{
  "d_shared_expert": 0,
  "activation": "swiglu",
  "rope_fraction": 1.0,
  "qk_norm": true,
  "tie_embeddings": true,
  "init_std_o": 0.00672,
  "lr_mult_o": 2.0,
  "lr_mult_up": 0.686,
  "dataset": "wikipedia_en"
}
Below are experts of layer 7 (counted from 0) of a mixture-of-experts language model. Rows are named router (the router's row for the expert), gate (a neuron's input weights, with its number), up (a neuron's input weights, with its number), down (a neuron's output weights, with its number) and show model dimensions 96-191. Each number is 200 + 20 x the weight over its row's rms, rounded and kept within 0 to 999.
After each expert's rows: a language model's description of what the expert responds to; "gets" lists some tokens that make up at least twice as much of what it gets as of all text. This comes from a sample of Wikipedia text that the model never trained on. Tokens count by the router's weight.

# expert 20
router,183,196,162,221,179,200,199,237,198,155,164,195,201,205,189,199,167,187,209,241,181,229,224,185,202,194,182,233,199,179,212,203,187,206,166,190,198,234,197,228,210,187,259,206,193,202,208,168,208,187,170,204,219,199,200,193,226,208,242,203,223,195,220,214,196,193,201,163,189,214,194,196,241,182,173,186,227,195,198,195,240,199,221,165,159,194,205,205,184,190,200,234,189,202,181,152
gate2,186,211,205,205,168,215,203,181,194,210,192,197,200,186,201,173,227,195,209,227,182,185,204,201,230,191,198,191,169,215,212,167,197,199,189,197,192,194,188,196,213,165,183,186,191,237,200,193,205,206,200,144,198,205,215,183,188,162,218,188,172,185,205,158,213,191,223,207,184,186,213,213,170,207,194,185,213,206,219,167,183,184,202,228,205,220,217,178,182,195,212,188,227,183,166,210
up2,183,204,213,194,196,206,219,214,197,217,203,176,215,200,195,177,204,191,208,205,207,208,199,207,188,222,200,198,168,217,185,207,190,163,224,185,212,204,183,176,198,192,202,183,225,193,197,211,199,184,178,203,188,200,194,203,210,164,189,191,185,204,211,196,206,179,156,199,173,185,179,223,220,190,223,200,173,207,183,183,193,210,201,218,203,178,183,204,221,205,192,203,220,175,137,233
down2,212,229,227,229,199,215,214,220,189,161,200,201,159,188,194,182,196,187,214,213,230,165,212,183,199,172,204,210,200,212,208,202,192,169,201,222,188,165,212,202,207,179,190,194,189,202,218,171,212,198,200,174,186,203,188,198,201,149,176,209,211,184,217,184,186,214,230,207,180,216,217,200,178,198,185,218,206,199,178,181,181,216,187,222,194,208,229,206,178,196,198,200,195,157,169,188
What it handles: Periods and paragraph breaks ending sentences, and the last word of multiword place or institution names, such as Yorkshire, Borough, Forest, States.
gets: ".", ".\n\n", "==\n", " States", " University", ")."

# expert 11
router,219,186,177,215,240,183,193,167,212,211,214,197,214,198,185,209,186,194,191,239,187,227,240,210,174,200,225,217,196,206,238,215,170,213,174,174,183,226,232,182,190,216,195,239,215,196,206,196,217,210,198,209,227,204,196,188,172,193,181,188,228,208,203,217,202,202,219,197,203,212,221,223,206,152,200,195,203,209,202,229,179,169,213,154,162,185,198,182,216,213,194,252,201,232,205,161
gate2,206,229,189,209,211,202,184,162,179,192,206,211,213,190,203,184,247,231,195,177,190,232,197,192,187,214,193,165,225,206,173,212,139,208,207,179,189,202,240,173,192,181,209,229,222,186,179,232,233,187,254,205,177,196,177,216,182,177,206,187,184,195,224,193,228,220,200,166,206,196,234,173,220,198,186,210,203,207,199,201,208,175,188,189,189,185,195,172,235,213,180,195,198,227,237,191
up2,195,214,262,182,199,212,185,265,181,201,197,229,200,189,189,208,229,220,184,160,190,182,193,224,231,218,190,194,211,217,202,206,179,207,191,206,209,185,214,174,176,189,209,193,218,191,164,208,216,186,206,176,189,186,201,179,176,200,135,195,171,188,197,218,193,200,212,202,176,208,181,212,225,255,181,179,210,213,177,198,185,221,194,197,191,181,212,167,184,216,207,199,193,206,214,229
down2,195,168,198,217,213,186,178,181,235,212,206,179,190,205,210,171,218,176,195,190,210,180,197,158,199,159,218,191,197,202,180,200,162,194,207,175,185,227,159,210,206,213,206,182,209,207,208,201,180,229,209,218,207,208,224,237,236,194,225,189,211,217,195,214,201,214,194,160,246,196,196,208,212,167,247,191,228,174,189,188,213,214,238,160,231,176,201,190,185,212,214,223,236,202,232,185
What it handles: Tokens right after an opening parenthesis or dash: birth dates, abbreviations, unit conversions, pronunciation codes and non-Latin script bytes, such as born, (CST), (UFCO).
gets: " (", "1", "0", "2", "3", "born"

# expert 19
router,207,198,171,213,197,221,197,204,181,227,187,211,209,196,194,210,182,199,206,238,209,231,216,192,187,191,185,210,206,180,239,223,203,198,202,176,213,214,195,183,215,176,228,224,197,218,213,204,245,196,177,208,218,200,205,217,216,210,224,194,225,218,221,194,196,182,209,191,172,226,195,222,208,140,190,214,204,220,194,180,200,188,202,164,137,205,217,185,237,205,184,221,198,230,191,177
gate2,198,216,246,195,196,237,230,236,184,172,175,209,156,211,218,181,187,200,215,224,208,192,209,217,205,176,150,216,222,187,227,210,196,203,191,189,168,193,181,205,189,191,196,213,201,192,205,192,192,185,201,159,195,222,209,226,204,200,216,197,196,222,206,186,230,221,185,216,188,217,215,222,188,182,219,205,169,199,176,212,163,191,206,220,186,235,215,196,195,221,181,210,218,226,249,167
up2,187,180,195,187,203,152,195,191,242,160,214,205,160,196,194,160,167,192,205,250,210,230,223,168,202,168,219,197,209,213,190,191,187,203,185,176,203,216,215,183,199,190,161,210,197,174,236,196,222,208,209,226,218,214,191,219,182,195,221,220,221,196,189,195,206,231,212,222,191,200,213,189,203,181,208,191,229,166,236,172,181,189,193,205,191,152,185,199,194,217,238,179,192,209,224,214
down2,186,230,181,212,210,193,216,216,230,205,195,205,218,227,188,198,179,176,221,174,190,160,245,248,200,170,207,195,205,218,192,183,213,193,200,238,210,168,212,177,189,188,174,230,187,236,180,197,205,202,211,173,195,207,175,193,214,229,223,227,220,202,200,201,184,231,181,166,210,217,192,213,195,218,211,183,184,187,149,187,204,194,204,235,183,203,209,211,239,183,198,209,176,198,206,192
What it handles: Bullet dashes, colons and field names in infobox lists, such as Clade, Genus, Preceded, Location, ZIP, and coordinate symbols like °N and °W.
gets: "-", ":", "\n", "\n\n", "|", " /"

# expert 17
router,218,224,158,192,219,221,184,221,201,205,198,206,198,213,201,171,193,182,220,212,193,213,200,217,168,156,164,217,194,180,212,210,208,190,155,214,211,216,229,183,203,161,211,188,224,209,184,207,193,197,174,200,204,176,227,202,201,210,185,190,204,231,224,224,192,204,220,219,210,236,182,185,194,165,190,186,217,187,216,209,201,231,228,164,198,186,194,178,188,199,202,229,205,201,208,154
gate2,175,219,201,214,196,214,188,175,209,240,192,200,255,189,187,205,242,197,199,184,196,185,185,203,203,205,188,180,211,196,192,216,177,166,201,225,203,175,168,207,192,195,177,177,174,178,209,207,204,156,168,195,196,193,227,233,173,206,165,212,219,206,208,209,216,225,177,193,195,182,223,178,192,210,194,192,225,175,206,208,182,171,198,167,144,195,220,196,180,187,200,214,221,172,175,188
up2,218,199,201,248,207,215,184,179,206,190,190,236,173,230,165,196,216,244,193,206,216,201,239,181,189,194,200,206,224,225,195,221,196,193,188,197,216,214,183,228,192,162,210,192,183,205,171,149,182,222,183,187,193,211,189,216,193,229,196,200,172,176,212,227,214,208,240,204,164,219,176,176,202,204,193,238,198,183,178,183,187,230,175,217,206,181,172,193,215,234,184,199,234,207,196,233
down2,174,207,227,180,193,167,215,197,203,215,176,235,186,178,247,182,212,204,214,205,176,246,230,188,216,203,187,212,198,201,210,165,224,202,208,211,201,207,174,204,210,202,164,213,219,220,159,194,209,218,163,207,157,209,228,189,204,195,193,224,209,220,193,194,174,223,174,226,183,200,213,177,172,211,217,214,232,224,136,161,193,234,216,183,187,237,155,189,219,205,162,194,202,206,232,227
What it handles: Table pipes, signs and math markup, such as +, −, $, ^{ and _{, plus Episode or Series labels in filmography tables.
gets: " |", ":", ".", " –", " +", " —"

# expert 18
router,180,206,184,198,217,197,210,219,228,196,221,219,169,208,185,214,216,194,201,237,164,233,219,185,172,141,182,231,211,205,193,203,190,184,128,200,192,207,183,209,206,164,207,193,209,198,185,177,201,184,199,197,237,220,225,205,197,203,205,192,210,238,216,210,176,206,218,188,184,211,213,218,194,132,177,207,190,184,227,209,203,217,225,159,185,192,200,216,169,201,201,237,205,173,205,201
gate2,194,220,226,152,199,193,201,180,186,209,198,223,181,210,166,228,199,186,191,248,221,213,211,171,175,183,215,195,225,237,211,213,205,193,193,172,188,188,189,199,190,220,156,205,211,194,199,226,224,215,183,213,167,237,194,200,157,222,227,217,197,224,203,207,233,206,207,186,206,203,202,212,193,187,222,165,247,229,188,253,185,253,227,172,192,179,214,211,188,228,237,203,196,187,230,193
up2,201,200,204,180,159,209,227,195,188,216,200,176,231,199,197,231,206,241,207,240,205,210,184,206,203,194,197,202,189,196,230,216,190,210,204,219,230,214,202,184,218,185,245,185,212,211,168,179,217,156,201,195,236,241,203,215,172,194,185,211,192,206,200,185,186,185,213,201,214,195,226,214,173,219,182,196,241,187,211,170,183,244,227,237,208,200,217,236,210,196,192,172,183,184,259,206
down2,211,233,215,208,202,184,243,217,183,198,200,178,192,208,194,206,200,186,194,193,200,243,229,199,203,200,208,169,218,237,203,195,178,224,162,184,206,163,221,230,230,201,206,219,218,195,214,198,216,200,212,192,216,205,187,218,202,206,206,177,172,181,203,189,173,219,195,184,214,195,213,157,166,203,178,216,209,188,192,208,183,223,228,212,200,198,198,189,160,239,222,223,216,191,207,193
What it handles: Compass directions, distance units and placement words in geographic or building descriptions, such as km, mi, north, located, side, front.
gets: " the", " is", " km", " on", " m", " north"

# expert 10
router,180,214,180,187,185,221,189,221,221,204,236,192,214,196,171,199,186,170,232,198,200,184,242,209,203,169,188,218,222,200,193,204,179,217,183,194,204,220,214,249,191,217,247,210,206,201,221,183,220,222,172,186,219,193,209,206,225,198,184,222,209,198,215,193,194,164,219,224,210,205,192,163,201,156,171,191,204,184,177,216,191,220,218,181,182,197,182,194,214,188,193,201,199,204,215,177
gate1,186,192,210,181,170,192,180,186,166,186,170,177,187,167,213,192,201,200,208,177,228,211,209,226,182,184,221,211,207,195,227,205,237,212,212,191,219,198,214,199,212,218,216,179,193,230,162,217,207,191,167,203,173,189,232,197,152,179,189,177,215,179,215,201,201,213,195,185,188,193,174,207,212,201,213,175,187,210,244,245,210,227,193,195,213,207,197,175,200,194,199,233,206,199,223,191
up1,191,205,199,221,195,237,195,230,189,241,199,208,187,230,209,199,226,189,200,195,205,227,199,214,210,222,236,181,215,186,212,214,174,193,222,167,193,216,179,209,203,211,192,201,194,186,185,209,198,184,188,214,211,196,208,149,199,205,200,199,204,215,186,187,203,234,224,197,183,242,164,200,186,185,191,194,188,201,202,242,236,170,195,207,209,202,180,217,180,171,219,203,214,178,216,175
down1,155,185,221,231,187,200,197,222,178,217,207,213,203,234,208,219,198,193,211,231,164,220,169,204,232,189,190,221,196,151,192,201,190,182,216,208,191,222,197,203,214,155,192,221,218,190,174,198,187,177,198,205,216,149,187,222,181,205,199,180,203,202,206,188,163,205,213,216,196,218,190,206,157,190,180,197,206,203,161,184,210,205,225,218,172,196,217,193,202,192,210,194,211,183,229,162
What it handles: Prepositions and infinitive to that start a phrase before a noun phrase, such as of, in, with, to, from, during, plus colons.
gets: " of", " in", " to", " for", " on", " with"

# expert 23
router,180,189,207,220,212,194,180,216,204,208,184,190,210,170,148,187,178,215,215,254,200,220,200,205,183,185,209,207,204,193,195,194,204,198,166,174,190,216,208,189,198,218,225,232,179,222,206,213,226,213,188,207,219,200,201,229,215,209,181,208,193,202,230,192,203,201,177,202,200,194,213,193,210,152,188,226,206,203,203,202,202,205,238,163,179,176,232,190,251,198,175,235,217,217,206,170
gate2,192,208,228,211,194,211,214,211,199,232,200,222,206,205,183,232,205,234,231,208,236,197,206,184,172,201,206,204,207,224,211,195,198,218,182,210,181,205,182,158,187,169,223,234,176,209,171,195,208,239,183,225,225,222,194,213,211,167,187,235,183,219,218,205,199,188,207,165,239,195,203,219,224,162,198,193,212,229,244,195,219,160,205,192,203,180,195,227,162,179,178,181,179,227,204,185
up2,199,173,213,211,190,198,202,205,220,212,185,194,206,166,236,198,242,198,216,206,215,193,192,182,175,210,209,200,207,203,210,162,191,177,201,214,194,154,207,194,212,221,207,194,207,205,214,242,202,198,187,206,193,199,184,202,191,216,177,184,205,218,189,194,205,181,197,215,201,181,208,237,213,193,194,236,265,222,183,214,207,224,217,168,213,170,229,210,226,182,174,158,217,179,213,173
down2,202,188,215,192,199,233,239,203,192,178,232,220,169,194,212,203,169,207,208,213,168,169,177,178,227,236,199,230,228,203,162,202,188,202,215,161,184,215,222,188,158,193,197,216,253,186,233,222,158,201,206,169,167,223,192,205,202,208,187,216,203,165,163,229,206,233,223,220,206,225,223,226,205,210,199,200,209,182,200,206,158,174,224,222,206,215,214,215,201,249,209,207,186,191,200,204
What it handles: Newlines, including those after ) or . or |, and the list dashes and headings that open infobox or list lines.
gets: "\n", "-", " |\n", ")\n", "\n\n", "=="

# expert 21
router,192,200,192,203,199,195,222,219,189,197,216,189,214,205,193,189,185,208,223,230,208,216,204,212,182,158,190,231,196,214,197,174,183,217,193,216,193,216,216,223,214,184,225,205,186,209,192,180,206,225,132,193,210,195,227,221,224,226,221,212,199,192,187,189,187,201,213,180,170,246,218,176,195,165,168,200,199,192,201,216,183,236,220,190,191,187,214,202,194,209,172,221,187,209,207,157
gate2,183,192,215,173,196,188,181,186,161,204,176,186,170,177,201,219,176,222,199,201,201,204,206,199,221,173,206,201,200,165,189,183,192,224,193,150,222,199,214,207,223,225,210,184,217,191,209,208,201,230,190,205,197,192,180,211,225,197,233,220,176,185,220,236,209,256,213,218,182,241,176,171,212,192,187,230,180,218,186,213,240,198,215,197,181,206,202,219,221,167,201,182,207,244,220,203
up2,176,202,247,187,187,182,185,201,214,216,206,217,185,240,215,184,228,188,168,177,210,166,216,182,190,211,237,204,177,215,202,205,200,187,163,236,224,150,192,195,195,197,182,172,215,210,232,166,186,171,207,206,201,211,219,205,216,218,187,202,189,207,222,219,191,187,205,224,193,167,199,196,244,226,252,197,181,220,182,203,209,181,243,193,238,201,216,211,201,173,213,231,196,188,195,197
down2,219,221,215,229,241,177,238,167,202,149,187,214,201,187,186,192,205,204,197,178,198,182,225,195,197,171,191,195,199,203,214,235,200,186,212,196,185,222,198,208,215,221,186,180,210,211,207,194,211,189,201,234,175,222,227,198,167,187,216,178,180,151,190,262,217,220,189,234,195,198,196,179,181,176,199,191,205,236,211,238,200,191,181,189,204,204,190,203,211,196,188,172,193,166,208,195
What it handles: Function words like of, the, and, in and for inside names and tables, plus LaTeX commands and symbols such as \frac, mathbf, {.
gets: " of", " the", " and", " in", " for", " from"

# expert 8
router,167,208,195,218,180,193,191,199,220,215,197,195,181,210,179,177,207,201,209,190,211,209,203,203,159,160,218,224,196,206,180,189,191,201,167,193,186,199,214,230,205,214,211,203,208,180,193,191,222,186,189,201,202,190,220,222,186,215,212,207,243,193,205,221,196,200,161,214,189,237,207,209,174,160,186,180,183,215,182,243,226,240,222,161,149,206,190,212,161,196,213,195,223,218,194,169
gate1,205,204,183,211,209,193,189,198,203,198,158,189,171,186,226,199,180,201,194,194,215,204,222,199,203,165,186,204,200,158,171,214,178,172,214,176,191,210,216,201,181,212,202,213,183,209,177,225,182,220,226,210,217,171,211,225,214,221,210,214,170,208,241,200,230,176,236,216,207,209,190,195,180,205,192,178,213,201,225,213,214,232,197,189,225,165,206,203,184,207,241,186,198,240,202,191
up1,223,250,142,193,238,185,195,217,209,211,181,183,262,206,218,201,190,178,174,182,193,190,199,146,194,210,199,206,209,205,186,165,195,215,208,231,208,199,201,189,227,177,228,201,208,194,219,198,192,217,190,170,216,225,198,240,178,165,227,213,200,199,189,177,181,208,203,181,204,168,207,191,183,196,218,180,208,198,218,188,182,177,200,220,178,193,224,193,261,177,223,243,229,184,199,197
down1,191,210,215,197,186,162,208,164,183,169,196,202,215,221,153,178,193,202,194,220,208,196,209,205,183,170,198,191,182,187,207,162,178,196,156,218,178,193,205,175,204,206,178,195,198,219,213,183,179,208,173,193,177,167,185,174,197,215,209,194,217,183,221,177,239,178,180,189,182,233,222,179,198,214,197,203,205,180,201,237,232,168,217,222,198,209,207,170,191,197,189,201,208,202,224,210
What it handles: The bare space or symbol right before a number in statistics, tables and dates, such as the space before 14.1%, en dashes in scores, $ and £.
gets: " ", "–", " (", "-", "200", "/"

# expert 15
router,203,176,200,191,216,225,208,209,201,210,230,195,190,197,188,168,189,202,208,213,161,226,216,177,168,183,179,247,213,184,202,183,210,225,176,187,196,210,208,203,242,216,199,191,206,226,204,162,237,208,168,211,228,213,235,216,228,181,219,180,194,204,210,231,219,192,230,208,198,241,194,217,219,160,194,184,203,185,205,208,202,215,211,155,178,180,179,164,201,211,170,211,195,233,233,186
gate2,208,173,199,208,200,201,225,198,218,178,202,218,183,233,210,199,181,195,208,194,224,199,185,222,180,157,194,208,190,165,218,219,157,187,182,203,243,208,220,201,230,185,203,180,182,169,204,210,203,231,195,222,238,196,185,200,227,240,182,216,233,210,228,210,218,155,212,211,175,201,203,191,220,206,184,163,218,206,185,202,220,203,213,152,183,243,200,195,203,196,195,143,185,174,186,194
up2,228,238,226,202,207,159,198,173,174,218,229,190,213,162,206,176,215,235,244,205,195,156,202,209,208,225,173,221,153,170,247,212,198,142,190,196,185,184,204,212,189,220,185,202,207,182,206,213,198,163,208,205,206,213,186,217,210,213,204,191,217,216,199,189,165,237,199,204,250,180,214,234,182,223,197,215,189,179,234,182,227,190,204,195,199,203,239,180,174,188,194,185,212,188,180,225
down2,175,190,185,194,230,184,216,195,245,212,194,175,192,217,212,231,232,200,172,198,230,166,199,178,212,197,195,197,215,200,176,183,208,195,215,204,235,221,198,214,204,212,191,198,192,191,226,226,211,226,161,205,183,201,185,200,199,178,223,189,180,219,202,196,173,184,225,214,184,175,174,176,228,192,206,223,189,184,223,211,252,178,199,206,204,222,211,214,209,216,223,158,222,205,197,180
What it handles: Pronouns, modal and auxiliary verbs and to in running prose and quotes, such as they, would, has, may, can't, to.
gets: " to", " is", " had", " he", " was", " and"

# expert 5
router,201,211,165,188,210,204,203,198,189,207,204,193,201,193,215,189,177,191,195,211,171,208,218,189,225,172,183,213,193,200,200,190,167,204,144,194,197,238,234,172,222,197,243,200,195,202,218,229,239,207,225,202,225,213,224,206,198,162,220,206,225,184,200,204,196,183,253,210,187,193,221,200,232,147,177,180,229,208,189,207,191,206,225,148,212,215,207,191,193,186,201,252,208,185,216,153
gate2,154,209,240,190,177,218,200,219,235,218,211,181,251,207,195,197,191,184,171,198,163,191,144,209,245,213,230,199,214,200,198,187,236,200,178,178,224,214,206,212,201,204,209,215,199,206,190,195,220,193,209,269,202,182,160,209,201,226,159,202,203,189,207,198,166,229,201,196,171,204,207,194,190,191,187,164,230,184,209,196,213,169,186,197,176,224,200,199,197,220,213,220,194,200,225,188
up2,195,221,216,175,191,190,188,200,207,187,195,190,177,176,194,178,177,237,194,211,215,178,247,217,206,189,225,193,228,196,212,225,198,204,193,179,173,193,196,181,194,176,180,191,199,209,223,209,194,188,203,120,197,196,192,174,194,193,207,186,226,191,214,189,196,148,223,192,218,206,188,168,208,243,186,202,177,252,213,204,242,205,207,206,192,203,163,209,166,214,214,184,209,198,180,221
down2,182,226,194,189,184,192,192,210,207,170,228,179,185,237,209,218,180,191,182,201,201,181,225,209,212,205,213,204,190,221,169,211,182,223,201,212,220,194,198,178,208,184,164,221,221,181,206,161,232,168,215,184,197,184,202,215,232,165,227,216,206,177,226,173,207,184,188,215,227,210,169,184,206,223,202,213,190,214,206,201,223,174,200,150,208,192,170,217,172,179,206,188,203,189,220,174
What it handles: Numeric tokens, above all year prefixes like 201, 199 and 200, and also scores, prices and numbers in table cells.
gets: "1", "201", "0", "200", "2", "3"

# expert 9
router,232,200,207,234,216,198,202,218,207,176,199,180,203,215,219,177,141,197,215,214,168,213,187,220,163,182,219,219,191,192,211,202,205,191,153,192,203,184,230,209,215,205,219,215,219,221,229,193,216,198,183,205,233,186,207,212,195,197,209,175,210,236,212,182,210,178,209,213,184,213,199,224,212,173,210,191,186,212,207,219,187,227,182,171,184,198,210,203,180,169,172,238,193,209,174,163
gate2,197,184,228,194,201,181,195,191,189,175,174,168,231,242,209,220,217,181,198,199,226,202,211,242,189,198,218,221,205,206,198,178,212,230,173,169,204,222,154,205,178,204,214,211,179,184,207,190,155,222,194,183,219,215,187,215,215,202,206,212,224,217,205,215,196,185,223,232,189,204,169,146,212,205,207,200,154,205,147,199,203,201,201,182,194,212,190,188,192,201,194,181,203,215,197,217
up2,183,174,233,178,185,199,191,196,208,196,204,189,181,173,193,214,197,207,206,176,204,244,185,194,223,171,200,193,194,202,211,203,211,160,211,209,203,168,208,196,211,208,184,228,205,199,203,199,216,196,236,203,183,173,183,178,205,177,228,192,227,159,211,187,170,191,208,212,186,190,206,208,194,189,209,194,216,176,187,225,197,177,217,170,175,179,203,183,220,219,232,244,235,209,221,211
down2,191,169,168,162,160,191,211,158,215,183,207,202,196,204,190,189,190,177,195,185,229,190,184,203,198,183,223,204,192,230,206,193,189,221,202,216,207,171,177,211,205,188,184,196,155,218,191,229,224,203,204,195,219,186,182,193,200,232,226,210,197,211,208,184,194,239,195,194,165,194,181,209,158,197,205,216,194,244,194,192,179,203,180,190,165,188,201,200,221,174,211,234,228,208,232,214
What it handles: Table pipe separators, percent signs and census-style prose, such as population, votes, average, and the sentence-opening The before population density.
gets: " |", "|", ";", "%", ".", " |\n"

# expert 14
router,185,236,177,176,189,212,203,201,207,213,167,179,205,192,218,196,193,155,223,255,200,239,221,212,165,165,188,212,204,197,217,229,211,216,177,212,225,201,210,219,199,189,162,186,199,178,208,223,239,185,203,179,227,193,218,211,215,182,219,172,239,213,213,199,209,212,241,195,201,187,218,216,221,156,189,200,221,202,221,218,203,218,239,205,176,206,183,199,206,164,196,234,183,197,189,177
gate2,201,191,222,186,176,233,211,210,185,247,210,175,195,172,191,200,204,187,164,218,183,178,201,190,223,209,224,213,201,203,217,205,178,203,213,185,225,204,219,218,223,198,194,223,188,211,213,207,182,196,145,202,213,206,188,224,204,240,195,215,201,210,171,181,206,193,188,204,195,202,176,218,212,153,185,156,212,183,211,198,194,186,190,180,222,215,206,206,193,189,203,197,203,250,246,241
up2,228,209,175,189,165,179,198,199,169,188,213,177,208,179,211,195,185,203,217,183,163,200,216,201,170,196,190,202,173,177,222,201,197,216,219,189,228,190,188,222,213,203,205,211,201,198,193,192,157,186,164,216,220,225,208,234,197,220,249,184,182,180,189,184,190,190,170,233,191,185,221,210,206,174,199,183,223,225,242,195,211,211,208,173,187,198,225,181,261,178,206,206,219,181,204,206
down2,229,222,182,228,181,196,157,215,212,191,182,223,237,268,209,206,174,206,192,206,220,197,212,174,218,202,192,204,214,214,210,182,148,232,236,212,211,188,221,208,191,206,191,202,190,161,186,177,187,199,216,207,179,205,213,177,209,188,149,212,216,169,197,218,233,168,259,185,178,187,201,218,220,188,175,201,204,195,167,193,213,210,221,191,196,187,204,208,214,185,179,220,182,169,217,162
What it handles: Articles and possessive determiners beginning a noun phrase, such as the, a, his, its, The, and the first words of section headings.
gets: " the", " a", " The", " his", "'s", "=="

# expert 0
router,192,191,172,170,174,228,214,184,187,210,198,169,168,216,172,225,179,205,225,221,207,224,225,192,169,165,202,192,195,199,236,202,187,242,187,180,197,227,208,208,187,193,213,196,181,216,202,194,218,207,188,186,196,199,194,218,178,176,213,184,228,219,197,185,204,195,242,190,200,216,220,204,216,166,191,187,197,219,198,204,217,216,222,152,162,188,186,170,195,174,173,239,227,245,203,196
gate2,233,254,163,200,180,180,223,241,227,229,150,211,197,209,227,173,194,197,209,201,216,218,224,222,154,180,195,206,208,208,229,156,213,196,143,197,208,225,191,206,214,209,195,189,195,190,189,192,210,203,203,211,207,184,219,199,195,214,198,180,222,212,211,199,203,160,228,180,224,217,203,193,214,177,196,172,224,206,198,215,182,206,188,199,225,214,195,216,236,223,180,177,204,188,211,194
up2,219,200,207,224,206,236,222,219,201,189,238,207,180,185,203,187,214,235,182,220,206,216,213,191,228,236,216,237,210,194,200,204,196,231,215,168,206,185,154,195,223,197,209,205,225,210,209,192,215,203,233,212,216,203,191,205,200,213,203,211,202,198,191,205,226,194,189,189,196,191,211,173,208,253,208,193,216,182,223,144,191,188,178,167,169,206,210,202,175,182,221,173,213,202,203,188
down2,187,154,198,197,232,195,162,220,203,203,212,221,186,184,176,192,186,210,180,193,197,186,200,182,208,199,222,172,191,185,250,189,155,226,234,228,179,228,213,182,189,188,164,184,254,224,209,198,180,198,210,227,203,183,203,210,180,205,225,172,205,186,201,216,219,190,169,202,168,201,178,213,233,195,197,168,203,175,192,218,235,186,180,211,206,174,178,163,175,215,205,182,199,210,198,168
What it handles: Articles, verbs and nouns in sports articles about seasons, leagues and cups, such as the, League, won, debut.
gets: " the", " was", " in", " League", " a", " Cup"

# expert 2
router,177,220,170,232,219,239,195,190,206,199,220,203,222,177,180,221,197,174,235,209,192,210,200,195,162,172,189,221,201,180,220,193,202,193,171,183,178,201,233,220,185,199,199,225,215,198,190,216,221,185,171,184,208,184,199,190,236,179,223,181,221,195,188,186,190,177,205,214,199,200,191,197,210,129,209,163,233,240,196,231,188,249,222,138,207,206,201,190,205,172,166,218,209,208,216,211
gate1,217,213,202,232,242,238,211,174,210,209,237,148,194,208,179,173,178,178,219,198,213,224,189,167,184,224,187,227,196,196,208,188,218,184,201,184,178,182,189,184,182,199,186,208,193,176,164,230,194,183,219,172,187,201,188,212,191,164,207,248,192,203,203,222,192,196,181,182,194,178,218,193,189,177,218,170,201,219,192,179,221,239,215,181,199,166,197,180,209,209,193,177,162,203,198,234
up1,171,197,195,251,195,217,170,219,215,219,213,231,218,200,212,233,197,185,180,164,200,212,270,186,183,188,213,193,161,186,206,191,225,188,238,195,209,213,185,193,211,198,214,224,187,214,181,184,199,209,219,229,188,186,219,201,239,249,201,172,197,180,187,178,146,176,200,176,240,180,194,175,180,148,204,224,210,182,201,183,200,204,188,196,188,217,210,203,183,210,180,199,190,226,186,213
down1,220,203,185,202,150,195,167,180,203,206,186,203,205,196,182,185,204,180,236,214,198,181,185,208,195,196,202,184,229,221,182,232,187,211,203,203,200,205,223,192,165,198,216,197,198,201,209,171,229,200,180,176,184,225,198,201,200,208,169,203,217,207,190,203,203,202,202,240,229,207,185,189,172,178,209,204,218,200,202,198,204,170,225,207,231,167,171,174,194,203,206,186,239,193,207,225
What it handles: Commas, dashes and conjunctions joining clauses or list items, such as the comma before but or and, where, which, when.
gets: ",", " and", " that", ".", "),", ";"